config.yaml
moe_layers: [2, 3, 4, 5, 6, 7, 8, 9, 10, 11, 12]
routed_scale: 1.0
rope_fraction: 1.0
Below are experts of layer 4 (counted from 0) of a mixture-of-experts language model. Rows are named router (the router's row for the expert), down (a neuron's output weights, with its number) and show model dimensions 32-63. Each number is 128 + 32 x the weight over its row's rms, rounded and kept within 0 to 255. Numbers have three digits each.
Before each expert's rows: "comes before" lists some tokens at least twice as common just after its tokens as in all text. This comes from a sample of Wikipedia text that the model never trained on. Tokens count by the router's weight.

# expert 0
comes before: " ", " The", " |\n", " \"", "1", "2"
router:103106095153094092117094097157163163105163152096157096160159097119165154162097161088086103107167
down0:105157103182133132120128188122146121126182053104126105093141072168089136167123085115164135129136
down1:113187152106138149134124180139086144122144168161173109178091127165120113128099148109159133075133
down2:066143189114096116194140150115108135133119167143128094137097141144141166191175082091111147175072
down3:163107138083126052152127136054123176140089129147144141075158141119125130135130135123097169115125
down4:181162151073145158068103122138109148155102120147143095050100087133111153165141079177113096102159
down5:174156092127111142168131158080165098170111117106152171171107091086128157161137096166117106114088
down6:150067158127155149073118116129087126134153135138085127154113114114130119168178101183131158151193
down7:129157127123110124069122144118115137123139102157066094179120138135172073110154145103163144129127
down8:091162102147107140139101143165125182117098128143083056163167202121155050111121145159111091159097
down9:140125157168102122129125150131145116097124166169162139089070115125101083146135070131157142100158
down10:107137120123111094130135188115134084111163066107135174080136079162132140122108127139075133102113
down11:176114183121145111136122120145082081188123160127084152119119129067072170170133168116158118108176
down12:139165117127086093120077152146182112088145165177117159134082122158134122145150119164176098135093
down13:124171153100161183156128144131146138163082099100113094144134137137109078155070082149099088139104
down14:141101095170128107143113117178114145071082147165195153142214179121121149141075078143133115158135
down15:097126195148098108059086150069089063109081099126138108125127121166067141153114158068083140149147
down16:127151021166133119120132111116047114150104140155106150150162114074163111153097114142127120116062
down17:062128124057160151138112133100113152154132196055110108185121113159160083096123147113098093152142
down18:144144189153173161113151100148086126110136123172145124172139179117165120094107121163129147111131
down19:122124149097119155117092130135137130142153182132108143105162124154097189121062162108135115119161
down20:129174168133159132086101139107084119116233124180154077119101118045104162110094121134109118098089
down21:120142125127172056164156108095045143120156100113131132134111146148114098170104128121088118152116
down22:148126097093068094089101134127149165126086148112144121103169092110121130140127138101144155159180
down23:132147164172069146110141120117158128140160129104093145168202122135198113085204211079129122094148
down24:103123134148169121235156074106162170088112150120162126108161143086093114129132169138128123143132
down25:058092125141116079117103128052061169084160123134145039069168122093142168112090146105146081115121
down26:163081118113156123099138079148091092166136152111121173183081158146108148101177183141092110143172
down27:185129136110139123084095143163172172151165117134145140154134130119167169160110159096154119144143
down28:127105172129152059163091168065131142104106110112139105068090114132102067167172125175197164146129
down29:110076187078166157130099124146176084169137091115099083147117092106107146181054110134098092134101
down30:119104124162096081131120138108129188108128217132084164140134123172125114119100119118098195088090
down31:180128136094149145179175145169112062133104148136095136125114177147136127162145167172072071150118
down32:136140133086128130114058142125194124146180146109128106120117148098147119125111133092130099132076
down33:137132105139168132132191122116116089076056102149208071174082157095116133108091121176123080103108
down34:141121181119107103102099102118104149200146172088138152149122168113149093128129095115149148081119
down35:170131111113182143134146062135146115102145111163113075097159128112091140112073133149088189066100
down36:146125124122170125107123122145128134183092131134136123180111132014105101169105051151086081116133
down37:138106120115175117103198155145098221058185146190130084117115175156128116116099076093169084127159
down38:104133141068166159140113126140074118127147129101128149132117092192122120162112108088164148137108
down39:150138111088130161114147146107163120175155136134093105154146144135179081096111137151135143099076
down40:122073163183073134135152190130123115152097063131189124096132202121074135117152119131060105114139
down41:078151110145164079197117179103105049151151095093148138147094127096070067132206150115152140100140
down42:141107175132137106198185119104119177081188098149142096129117184114091161122142173142091115108059
down43:061146151019167161090153115133083149136058127156106146170095135128164168151103164133121107061161
down44:181115118158056134102093104127136147155126172103072068077171173119151133076133072128159110116082
down45:104155189185130094103136147141141102128224103123068193154164087167184146126107136126142119118119
down46:162085137129093138122071110162132100106095124147118149147124098186143089101173176167117078088151
down47:112125143159185112113132156141130149130114151173114040123163093136156068175148130077134087138161
down48:105119162151148135125122118143091116098069095151061099109149162122074163036082107178152086151125
down49:129145134126126076168119111072116095069158120200138059166145172155097172122100143085074097131091
down50:050169141146092151140140109093117131114126195086109142169149136129101151138126174121114148129130
down51:171141157139178126179102147177155126166074181118178208102130117067127110150154147219107094096136
down52:165113075157108135143104138130108095102153177135177180194141174147173151108104104141149123105103
down53:150117098159127158177114162088137128134170122109187171127058128170156136129101088099143148147141
down54:097127130105106156125085134118068109142142141106206120112121095084162152170151166100122103083130
down55:156154093187100126094139086141151094158128179092178172156145102133107155117154122128144138101160
down56:134156088185185121142118160172097139076130182128154124141154094141154165130137203165154133098127
down57:171078114124077082108122116211104147164111139119133158181167125133150143119124096148176117069161
down58:130104093121111105105161088175124127064110144121116123139095169124110132083199150101055119108123
down59:159137123144155150110159127131131180124117119151168118116127158132117109105095155136165078109123

# expert 29
comes before: ",", ".", " of", ".\n\n", ";", "%"
router:105105107160107090107105097168165161104174150099154092160153088123159185160080158085095085109165
down0:123183089124112118134152144150143172140137141089143143116107142082131139090164112163105097152164
down1:093070108115125141109138111173120149126116170092139147127074144099138141130162156150143058174175
down2:108135151132131160136159143140125098089093107113158142117144168127156143124174060154225152142166
down3:115194201086169102102099103133145122166115205144126164128140078124029101132145147204140177071132
down4:123147140103104188183142152167201125123085144144083172145137127081159115114133123079157132143144
down5:143119133116112165126101166101063145101093120087146095143151116107104144157040171110150149143111
down6:143186147182122129136111148182138043173121090115118131105125148110192132116126115081137135133190
down7:101145182170124184156133101113115123119101108149132120107125101125117073117116124141177154156127
down8:146128150085120101171136134195152097112132143171155074105155101090146105131088102133036090189136
down9:160061123134147124149111088083136102082089209154152110130091173168160123074144155147134112155183
down10:128131157118126091086145172133148111115117179060080159145178137115141075185115137130077140189128
down11:128220141122160113177075139152154101167096141159146066102110123148123095140132126158122138101147
down12:122101140096129177093160128118156136149112147109171151141142136118105124082066114091079108112109
down13:092091144167147175151120055160165128104112099157140122130109158120144160143105172140110158115177
down14:126146164175145130129095109148126115144106104160191123142092075090132114145138138110112139085128
down15:136130177104151131096098116163174119065113156095162096119106109122082165109143140052064132102133
down16:125187129106136128148161030094105139131089083083184083124130137103105137126127101093173061087142
down17:159100154144124084080116155177161155170162103147151120173163135158072130115112136094130056160122
down18:126167159101114150131159140120096122124104150128142157113163086126142159165142149150082111121117
down19:125142119103154130104152092137085100183132087081075165194079102136152175141116104163158122140121
down20:094152087122135118122113136087128190161157165101099144192135137111127130255111140083123141093155
down21:131130143125083103097114153205123117069178068120129115116123074091100156176168114163137085087142
down22:172115154122133117174135160086211167122147119095139055073116174133144099106162151107108099116096
down23:039070107065108131133148139128154134126120141058099142117218153073127166109135121150167137154081
down24:120111154124165137112125142126089146096133151123143090129107111111149160135115178115152115110142
down25:118139096127159087168134153055121081127137124060112125192144100087138156130168145099128073132100
down26:137176123103141073120140078194157112123096114121202095137126170098118130096092105058124186134118
down27:132065099145175081111091142172175047140150152150134163154206125173139079112101088138193145119169
down28:134129135126131140106113076113142075111136126083094135109108140147114126116124137126084159067182
down29:128147076114142160099141127096123143091015145138103173117075100152111171097102162135123143097114
down30:092128132146125105112134120156101118162146185131147148172130114104172130060136126108092119065135
down31:158062162117206163182131162157152195136086126095089140168125177058112191157138091155091136149124
down32:167087123085129166112156100155131142119121117098152110105159068069101077167090124133103133133115
down33:203154162091160125164116185108184148204167170092118161048170109136167138107107151134113161144179
down34:092123134129149096094121123187090092172163116164133119108181096128127127164174139110093096104100
down35:162076109115148083136189111125175165168143084121175106150116121149096141119156147185074106154099
down36:098185133101094120085099099131086136158128145188196092090150092101112164143162104111172149143095
down37:140191127182137085155086138118098129141092114165124103144158104174118160137090116094148126071076
down38:126064093093109107144147145113165111166119079147161106134108121122143100160117113124106155176123
down39:099107060091191158150103147137092113151132069125153117134155199099104107121137115156140143123119
down40:120130101133121119156098124148153132172160158117130179160152135128138079120155148126062118128095
down41:136178167158103099110152135150143135128136129141110161137141137100138124113135101156146172108062
down42:112110184099086103150116135140119193138054176092154173116151110111146172101075125093144165112132
down43:095136143165117126142137147149109160134115131114169071069155144114102181057178123111126119076074
down44:106132127119092124161181122149151160154140057089183099194123158124138128076144175140078095179185
down45:165124131118221104128121154084124125147132113147103136088080097121142164073158118138148060131161
down46:205076098102140144181146131123190206123103076077154075098169130112201204126125136159166091112131
down47:137141123134098110093065135154106100149166105150082113219166179111162054123152119117147132129106
down48:147106177148185136146161097108102154115076127138113124099125119060129199147189121101134074132113
down49:098144132171111054156053157130140124148179143107075116082092115130095164167144113173107194126093
down50:106189112087156123135109044073094185132176150158103156131180130134163160141074169077150116156173
down51:144171160099139134160142111120141156147103147173085114125088139123159088212179149072082136087127
down52:176138090116138151187126088130106135110141093177078123127180109049136121149118083109134128119120
down53:074137105046135138138138152123116111170111094121157065149114128120142139106158174119133107137081
down54:150124078172181142118157118110153111121119120095163140138148132167107141144101130118141054117153
down55:106107114127088138137136139159092183129116050132144132104069112138160145138142142119132155173078
down56:124059139099101161161117114149124147193119102084105137109108145090141173113077134092090177091115
down57:104146146122128121097171092122127115091094109104082075129189104194134082056118176133107111113089
down58:078117105177139077100128132107195053141102146106157097216118162193170168190156124117105131140226
down59:134174032194156155071100124120103150130162115089082119105080094094105122152098153134158134165159

# expert 3
comes before: " ", " The", "-", " In", " He", "201"
router:106094090157095099112097098167163160103161156091158097167162098121168160166093163091094069095164
down0:148101133156034063173187125165170099152133168173114116133109097131149147134111164156148056131106
down1:112096200138184118089144124092111129104115224126135139097093111150138132106123126142135188132206
down2:109168104116076084100143103144171113082120065136091172113154187103139104135154170091153170156147
down3:141104127123151086120133128135212111151095166168119112098177143137110133208172106138149225128092
down4:053114168119094137129104095109145182099135144150158111113155141094130166111089129130144081102167
down5:138137129145088171173165102107169120107104070144147129124108117165144104151156107170110112142158
down6:041125109213120084163148167120121077141101123090128099116062146155127174092119172116140162132157
down7:101200115140094169135137158116117071153097150145119119147093054148111121136156130135125202193167
down8:135085189101086122087115088071086123177131162147179129161144159150174166151103121151157158142069
down9:165137084129113185089148127150153170199128123113135119117063130109122068135138119107138121163133
down10:150120117108101114091108121163117143159158205130146125150095114137122133154152170079148136112170
down11:166161198065144193084112140115121129106102127133194139086143189156111114151120165089166164128071
down12:102085106106116178085170088090147144140129085192137144059009103135099120131097187104147138133132
down13:134118133166105081080099152091125127126143094071144145132150117184148169116097165109113160140171
down14:130162071153099149113077112128159149125159142116132094188145155112161107122102104158101122063139
down15:107170095102157129172128185124156122134131119112120182124098160094119085141160100096120139156073
down16:100117088147055139109095180109167102094142080135139135118098150128136148114201073167197097123094
down17:104143146112107084106141132162118110081144184117073119147162107113189135161077131102115149122110
down18:095101171134114090117085143137136105070044081104157095095142116123186129144114153099116136086141
down19:200104107145112105142097155149144128120101083151107078120172167160110144121099131112155150156088
down20:093132124170091145088097107160128133095147131079179147133139177126086151103142042135229099193106
down21:100154153116124142169106105157134111155090064084144128123182093148128104173168096141138087156132
down22:128102125106114138094116075164103146113136152156101136113155085121097168136096152144158122089119
down23:200131124089117137143157167088099115110123090135142090141121170212137062089166106132140099123130
down24:136148118125085071117129102129102075136184138142176129197128149124135132185102116172169145139084
down25:115169070175120104105130143120142098111156079126117113126168167112153145064163130141112113104040
down26:123140193102152182108119117113146149179133166178153146117086092153095097077102199123127129131096
down27:109102156101157117214159144079118141133120096095099128188117130103121102099097148140122173057168
down28:171172115158137088070148178137150125166190147130041120082045153169130139154114150160105146103098
down29:135080156119125120144129170138151135140126119119117117127086149158057190106143108153194093093097
down30:098122174106145137118114071085108119143136115157168106144030144148122122152173161095109178127113
down31:168145112134130137089094091108101223126154132109177152105154181126121115158086135123128119101137
down32:097140160125173131167114115133174110152070114109119167140116134161135084072156145102112138168129
down33:149103148114120105144159139155117093156099144121120130125129071172127077131123090158163139177153
down34:115144049156112133104106135125177190153151124151126163182153082150136137156107084118151097118112
down35:184152172145141157141192141102093151163129075171094076120138175083170126119114232158128073128037
down36:120150120092172122102083088067100168132124136095175133106102135128077138181193131152072123157097
down37:087092159163178118140139106165112190164166153182103141132152152115113113133104173146137097133139
down38:136102119081089090122111121098094120068143186056098147083074155128097088128150155138146167132084
down39:153101100142124067088175130146094136063130108150092067169121104116149164096112123121120153096162
down40:141110049121155103047141087074161155129099147112130145127099189148117161108113136103098102137126
down41:116144130142133098151095158116142107075144174126181171141171075171142124112139132149142181109167
down42:090125171192114121172114104106172125178106144103144103170158076150173156132195161184134119154088
down43:096113146097105144185101098166091129138140165121156158185099116156086107143158093080092138163096
down44:144085171116126115158115123105181106110130170064118090141145138096175125115133104066141173066106
down45:108107172173122101131125106130101146102151155162133170128099155135088114173122116118106105127127
down46:099116118146091178109142112172186133118108085110167137115201108137153128162136134128137100142136
down47:099105157107141117095140153075130122117105114147120110117102110170127148084143097141122130159123
down48:154149126163127204129165109164158094150154128102143058114149084180119100132113175155091146067102
down49:153196169135110132151112162116135116089148128053104074133136109134114139160165102148110094143144
down50:130180149078092157100113147153100131191162118110164091115127112054054146153114155099120136136071
down51:122159140135138158141056127167128171130106176164129140138160145151161147141163137068059104127122
down52:152115173064173126148147105181175035105180159117142158122115184159153147118131066102161132148141
down53:113094169155119152146112106128171121090184148089121113114104167097089118142124172138124138137099
down54:138113129084131106121078101120151071145107069179155167120084078168108079178138044144098111131093
down55:073104160149077123122134118105093108103067161038083124195131179146077137100180098115120153169167
down56:157103089147119183167096101148089124126068152152114111174110108103155130108141169177173130204115
down57:129107113102114106134117119104119143154075168146105115133119096135149156158146119095169110118121
down58:071133205142112082089103115109097089125104072131123085119144118178184154169143136146109132172168
down59:052153119135136162151108157096105069190102138153196062102163118157130033089159142158121141175134

# expert 1
comes before: " ", " The", " |\n", " \"", " In", "1"
router:101100091155093095121097098156163160100163154087160095157161097122161150164097160092090100118168
down0:113148103143171104060101166085115175143080164092127181121195180078118095122078132165132179117088
down1:103134104123176139136178102115112163180177174124110143153112168104172123178106113093096114151137
down2:123137093129125118126167161158142138160156131185161135168086123118061129123108122166118145164118
down3:169135100120111129154084070107111159029182185089135170055141140189082159116127085141130143111102
down4:148136164122076097155129137151094156071142121151088094092123184131145087094138137182127171123190
down5:138180125131114147071130181188059167133094120173129121152152166077091158104138113144134146137151
down6:157066136165068095144098087083154140085100083100094200080131132150113140152178126138152114151160
down7:127137157087133145154167061162127148114134107180139142164167124139146159097090158116082111143093
down8:093171155156118103108145176112105136167113134144085119156183097190132054123134188076119098143182
down9:108190087094075160133121115089100119132131133159169110114153127114133071142169154141153079164113
down10:082154122134125082113118134128154130122130056113129174153126129142156131136130116114119101124113
down11:072135120150109140105140157086144150162172101096128127081137152173080086111142067079096108152124
down12:127105164170119135155155073104097149117072090186116176214129112094135102115062117103148085161129
down13:089100133094177178148135128125130098208140089157166056131162146105167149124128137162109087157083
down14:144145116117150101070152146115135111156132133126172152150119081131118143181120159085129079178137
down15:109161159128138092153065106129141124114142127124128104122163163172113212079142116084173113053138
down16:131094075147144152116103189124125141143132087113150094191153085130143176148101123134141123180121
down17:137164163118146122217130130108101143062129103097107056117086114167153115094153113130170132130128
down18:119081128099196063139156080112129151134106113093108150127109083103104164133102157139120049129152
down19:119168046100064133130063101160110123137122147170120098106127146097150111150151142131087098195074
down20:153109101147071131164092131112172079132131083105149146145199092147086126113152105166139087113146
down21:093096121115142134129157113104141151137147101143099121150150152108083106170140077163134150068105
down22:114156153155179112111115163136132114127135125132172109140100155104092124081168130069137162092133
down23:127145110127178130119097125141136115133112074172117136093161169149108107136079117143053155105114
down24:099102178179099129139144096163191102104162133148107179141120155120131094027169139071150108147106
down25:162082135173081157183132107132124135160131136140101142146124163130132218128080191151117099132135
down26:081113125167139107120120075161089157151122101120127136085142092132147136216144137159136184086132
down27:159160114057106079058072101142140096121118128120101133148120115106112113171130161089177138130123
down28:166188129167042099176155112146120110162068124146066197123129106149121138140160106122110127100118
down29:134147113117128134132100106101134184125155141164134085140185177120099123162053151119157088101118
down30:109117112111162090116167110162120178156114060179102143104158159163100145165133138166093134115116
down31:125114125157094086154102255142152132083125120151116042128097073121159141133183119100137117047137
down32:100118127103137056148114138124089096147142154135151151088144121125171168118090135102121138194139
down33:064176062159138105128085101089110113158163127173136158176057138087075170136121107111119130164062
down34:060120152142141120112108147156163110095119104106113073122162165093150143110122122148142137156135
down35:126166172155083136123133121146143157160214163120120147086155141093146143068127102123151176096132
down36:145095102068141148125178143087187117147168143118106123071179175155088149122093148119170134152093
down37:167100109094099118117159174124100154102127149110078195155100144118088145094096113102159168043128
down38:143101152143182152105107137140129151098094115093131104099114131198126105132144086138080148157134
down39:167161145145181137117144191155138130073156116124116149089086063122135129080156058112187155155163
down40:117122143186120160107112105076142129169115149192122177081102108100132114120088130115146171110147
down41:154111146157163132053149073132117175145125088097110061145061136143137088157079142100075193123088
down42:132107156120070118092093173085118057160156125121125124137123149096079163176139068150068121167138
down43:146167137098168135148155150198133081136150073054116109130134084104190121124143087194096109133194
down44:152086090101129105112088146187091098079115121187105151115140159089171130136116090141153112158148
down45:099065148160117112094126143084110160115117117123134156122110123118138147120149128111122096120104
down46:137096096112097086099107158121115095156128098075096137095158141137129157064176100194164137191127
down47:137110137114099155127165138130161072144120114095110194118132121149170116089165143119048121141130
down48:179105164110099079085113148192069095137133143136121169154110151164155144144092122109133068170236
down49:134157102181145094135137122118186182054098182100161090103161119110155098135145089126109102168153
down50:131153171084131086096095118129090172164127166132096159116161130119122110105121078094147120122103
down51:105103139093101075121050125115083118089100168109123110149125148120137135123174132093099138122111
down52:158075116088142157165115121121119085102141166108151171144125114166142197125162131126125154123134
down53:171132112137104083117203130097136170108179113126116168123061152141148112149182198194157140144166
down54:105149141125133191118084125118127119153165090130163109112125114112119044111124128030173156117160
down55:150149106156092155087095101120109131129181142102079147124114136107158141140135114131154121140109
down56:124141094135170130116140077135173120144169152148080138164105096080119170060101139148137088161112
down57:143104168144172110081094122139121083118079157148079142055100091143101137093136086160178136197107
down58:143109092179163182156093139082108096138145165062177157151100141107145133110148111171086158177119
down59:104112100173086077114110154082145197137128111173168134156167136127170139127163084151125126115200

# expert 2
comes before: " ", " The", "|", " \"", " In", "1"
router:102095101151100096123095100163164156103164154090158100166164096109166151169095154088081113112166
down0:085142095161162175127071151158136087108077135118096171124145210147130139183173141115148121131090
down1:112054119136139161096104100082116150087126146158122118122129146132168183097121161119158150085166
down2:118121094103115139153142156215100090118124096127119129169120072116132116101172193103163173184168
down3:167120162124128157127125157151148107120095170136100157066071122140162146123139125160071135115157
down4:181064182155104160172159151118142138157116102102187129121108148151153086129091078107138158152148
down5:132056128115106155149099134130123104073115141205154202098186093119144138111111127169119164111116
down6:127146114112075088131157127176109151060107150111150103106138168144174106167124132123128120136103
down7:207155135138078122075163135152101128152180164120138089098216197130093149148161141115195106098156
down8:134129173128102153064155131123086118161180110087141183141103105170121047141168205135107074091124
down9:066119064164118112129157132141113158100114106073110101135142147143126113091169093151133119139067
down10:125169154164117079092136110135103118108108172145124054069102146128153127157178107160137166107115
down11:115149118155085067169118096183108148092131101092203132068191181116172158140158144149190206103089
down12:134130139107162141131138108168175123141102155177111082081151226110121117190090089128135125152076
down13:072149089123107167138167136095115197111178150153106099108201127127121088129140076164108154135116
down14:174127120067099120120134065124154118124130112051096154111138126123145128115098106126157124090148
down15:145128085153165169141106145201171113158122119135146082115213159149187114102138155140152113171172
down16:072158055083177088127170140147127092114129116108142115090159104132087143139113084093141102126122
down17:176126149161108110131135096115020142163115161167098081081107110115134128113139109056077118137161
down18:131186201133133121112069132077033142124161181107139093097203115132125125179116162142142140140140
down19:164124091102076133126118140108116093159123110137106092132125088098100130168115136099096117173130
down20:168146130131166185098109174117077118135143162139186146104171119116170137132146120118086149112119
down21:090184172112114091146119142130087100120078119106152104121077127171131168120115124096072124155159
down22:104122157111145112114154082057139141122069089057106073114127063140127100133132130108115112156073
down23:102136126083076126097135151155151135162152151078130121130150096133193185176172183131141097117128
down24:101147146099098087151182147107155126087149187179103057151131161102122125113146136056142109141161
down25:157111197152150143115147127160124178141150127067126159110195128154152091141107085129094222129106
down26:135109104144127127066161163128168210160070070199094120123129175131163132124104148121157133096152
down27:090151169150117126095107121136135205084127120065179129090147143130123086129110209166163106066124
down28:100153161119203100114130187099147154098103174111128140175155175115143206124135136170092121100163
down29:102134089058166183141087102120062119125141079101131120160150165127101134106100117142167134118115
down30:092088115113143141146171161135118118097106180169157120112190151080098155108140135145177085169143
down31:144190159133108119142131162059176094129186087168193096118167125100144118149160117132089146121157
down32:144151132155144099127090160174150130126127129125083107092181124109110152065099115142097148130144
down33:113067112119130166106156142136171099106139154150124067118154149145128145134159140175185122060152
down34:118114138096161101135133099147184124140126152127087118131087107108096102145142094087155135150118
down35:091097115082136094077103170105151132107123187077190116070163129132132160177202115126107225075079
down36:116127181103170114150082189128164123155134119032169103149120067112132136089190122122103127121193
down37:147122175102140113091233153114136095127159096175137155171116118120141101093113131141163174180135
down38:146162146118114167116117126125179137140085134119111123103118145116125101059180141114107139137128
down39:158095128134168122179141114123159106134199170120136077165127135134148169203168097173060142152120
down40:111113125151119156134103104139122110081127123138092106160124167103064150091127142174118133064106
down41:099134155170101099030138098129107100087154116143174157164049118194179148133081144169121096124088
down42:155111120127159135133195125113104060143148131163121124149136129173196196148136106186128050123152
down43:106178067106144140142211154137136136124126096063105059189125149165136104113114124083106136089155
down44:151097155143115138164100142072167155141082123107165178180119151074146155098119139174111113109139
down45:135166093118086118116141113125042087121170079126130160122123114117203102134144040147134164153107
down46:119131097116172109104103117115083112204082114154142121137126132175171125120152139111157090105105
down47:111075151161065090124111067079145092168169079090129110163101142128114079144079112158121089132117
down48:226155108135102100132152061187174146146117141133085066144101133150083081167133097147073110161108
down49:064121131165204173079098085146120149190127098139103127160126129149127110158089168153130164047140
down50:108164104146112114089173129099137199147152138120103109103093120131102098084085174149148149125125
down51:152117147164124106129123143113149147114134098129055116101137080134119134089130117149149121145083
down52:135102100119071148140148138150096126117126122149193213147122142088101132140124147145184149192079
down53:066110123060144118235079101061152114109143133135182107101091121120146167094109156199189125096143
down54:126124122112097139155109117105123139098063181112132069100161134120082104116164150060121146170137
down55:099143150153114136109106155125089145205098144165135140125139136069183113112103162145102093098123
down56:079098093094116142121167183100113159176070108145135089095114148183086176121132106143078121157164
down57:146136093109108123159127153143122115123169146108111102164093096095117135120151113110131159137088
down58:118089087136117095123124089066116104155182079171073114111114100115093154099105091133121132092164
down59:181086101117144153108095137131151151124051163112114113014123104170071064100106159121146106088174

# expert 4
comes before: " ", "|", " The", "-", " In", " He"
router:108101097155091098112097099166166162105155148087161096163165099122163168167090154089091070097163
down0:125075150101154114142151136117119108141126137104055127117113106139164147078121086181111145180102
down1:144056173129165155067109089173057111100132137171103185089111153194084133082083136106111109102105
down2:120092119098111151181075089155179130125080108192101131190095119147131121162111130139185156196103
down3:122138089136161103117108116092101159139122131142176130103186132071150148115232049144110104091145
down4:156165156213172103107089148162157189156183097146133185153106084106125096077130123172127111136158
down5:135134059101114199137127152089142109095110048130091119134133126084109141142136143137123142126121
down6:160108107134129177180200157105145105161129146068144055111134170116147153096121149097133152088142
down7:123072088113191179109093070125141087180151159070116079168153078112103149138070072132105128156091
down8:123123104170119113108164120099048111159131166079130095110078142114136163096120244165112159108107
down9:143147194164181108092128153110105163168098103082070115153110166105167159126139129112134136179149
down10:143154142159128110135121146154155135113100154133067096170131099092117129166145072078132163097102
down11:118096150186105132149111106090141115144124107105089100119152099093117092143110118141114135138083
down12:166171118145107080100161161124096130112126103101135121169144121192145121124097109187183127166150
down13:214092095104128122172096107121121146069186149100120064120145063097106126161078098096055155147031
down14:156091139134176072153104121074123150101110134194131161051140161096107107191123133130125086152102
down15:147134149150206100134168168099128100111124111150202085131140043083086145129120131123089140093159
down16:122128085104153166158099120118141151093162092117071096121135196123109062133061096174152165188135
down17:169139181166187103145158126133122126114037126211137088167091142152181147146117084121153159185144
down18:168111140058156142140140058121145129171080165174117131106090170130092126148150174144109114177152
down19:111106172153183109167114184214136122125098108128130158085145124160158125109132151092113135150084
down20:116138166099108125159154148127077071129126098139127165244140163126144090144127176174089137098142
down21:120194085094090128149177146132110135097168150123095202120185096138117125094106153161160097165122
down22:227086052182170171204151110090125115110124180108178134116131107127120119104180174151136119208175
down23:137183127121081159172098077090137168134135150083163155151068107180079117069124087125162145147150
down24:148109146105142029119133130138097122096073142135125103095142089110155060094117149089130046087148
down25:124208140102113123124161177131121115190137152124093200150154125120161167149179081108067085145157
down26:135093188123119131158120132150183078112166109179098115100073131183129143113138166090110119112181
down27:105148140160075125173088115067080085124078178096147148127028118139132102139145149080124080112071
down28:152154188072118114102120068107098084108116121099084106165104112126082111153147194135093103118091
down29:096121102076091147146099110175137087122081134125124149154078122165127075115147195056100080160117
down30:151127097180137051137086163122167170083142152111126116165128117153168132134124182110149066122083
down31:090132113190119155170065137180157122178121072163168165170145086124152110169104084131123114134149
down32:119166116044183130086118082175146140068116090165167135110123118148162134124172139118098137108124
down33:154150110173116134112140123091146137142097096092128159149094086143167148157068158117157091165161
down34:140203138163087127134134110086187128136169128138126136204191105061112087136153170105104079103103
down35:171145165096130118152174161094117107087141110116152130208114113137105146122122172091122121126133
down36:094137104098117102167120154081118147176112121116128070045084091084138095127164116105116157134102
down37:115119191109147124123131093130156161138139140104098122148124112126100092157089116120070106123137
down38:156165081122168102152155112118127150122105091181123120147180167139184114076098106216158081126144
down39:140122144110099145155143110097149079156157093083123097063122125107109063097129152157129147186124
down40:183091098072105130099131130155096099115160079088108143116107054056167115164063114130142122094165
down41:136168101099184118160136139196112145132167129155179114144123115153142130159128136127165116178175
down42:129110155132071196108179156066154136100127149088117145092116105122076078161109119119135088118128
down43:142150156134089109103149148141130163095080137147136173134167161120054111105145167118168130150134
down44:129119133172152159104163050117145121151115092169177131095188091142121194141132140145148083126128
down45:085113081149110099129140123144154140050142198143100155159144085150150122121151120170117124135139
down46:086079152137164067179101173108135122123123166101133175174157175147068073143091069127125090119149
down47:157105067102143129173150088112113182102098108132135086113158114142164159145080098143174144098105
down48:132125155100158161138089158159140128133147113145113142132111111099065158139056092152126094188159
down49:060101166142169136171034138155147159043133154085104158145092090163123111106163190146112129101112
down50:143150102163142145097152106147095144144037132060165115170089088176108135104136095190139191148069
down51:117102104134116163122102128118161128129154174134128112133172174150107144137198101082077086103155
down52:086134097172144122133167134070131082087106140133121110134112149143153063162161215140194115085119
down53:164150140124094080127094152106122143151142113121140160111068082126094140133132113126146114123153
down54:121076047197099139165129068151085139075091134094104082130099140152167107195097159114086120146128
down55:144128188116127134133165150149138151105108110143099124162097126123133099142096107095163107133130
down56:110080122136132123139177084135146141158159094130120140088123099084166089155106140120124130123169
down57:072150069064155175074081186191128114150173097155131126047160087086104100097072139102107187144190
down58:170128136117108143203165104111125152126184136114123133152152193143151146137155115115108119159132
down59:135120170146126120094221112126183085123086150157191171151096148137086073132118128101124095109146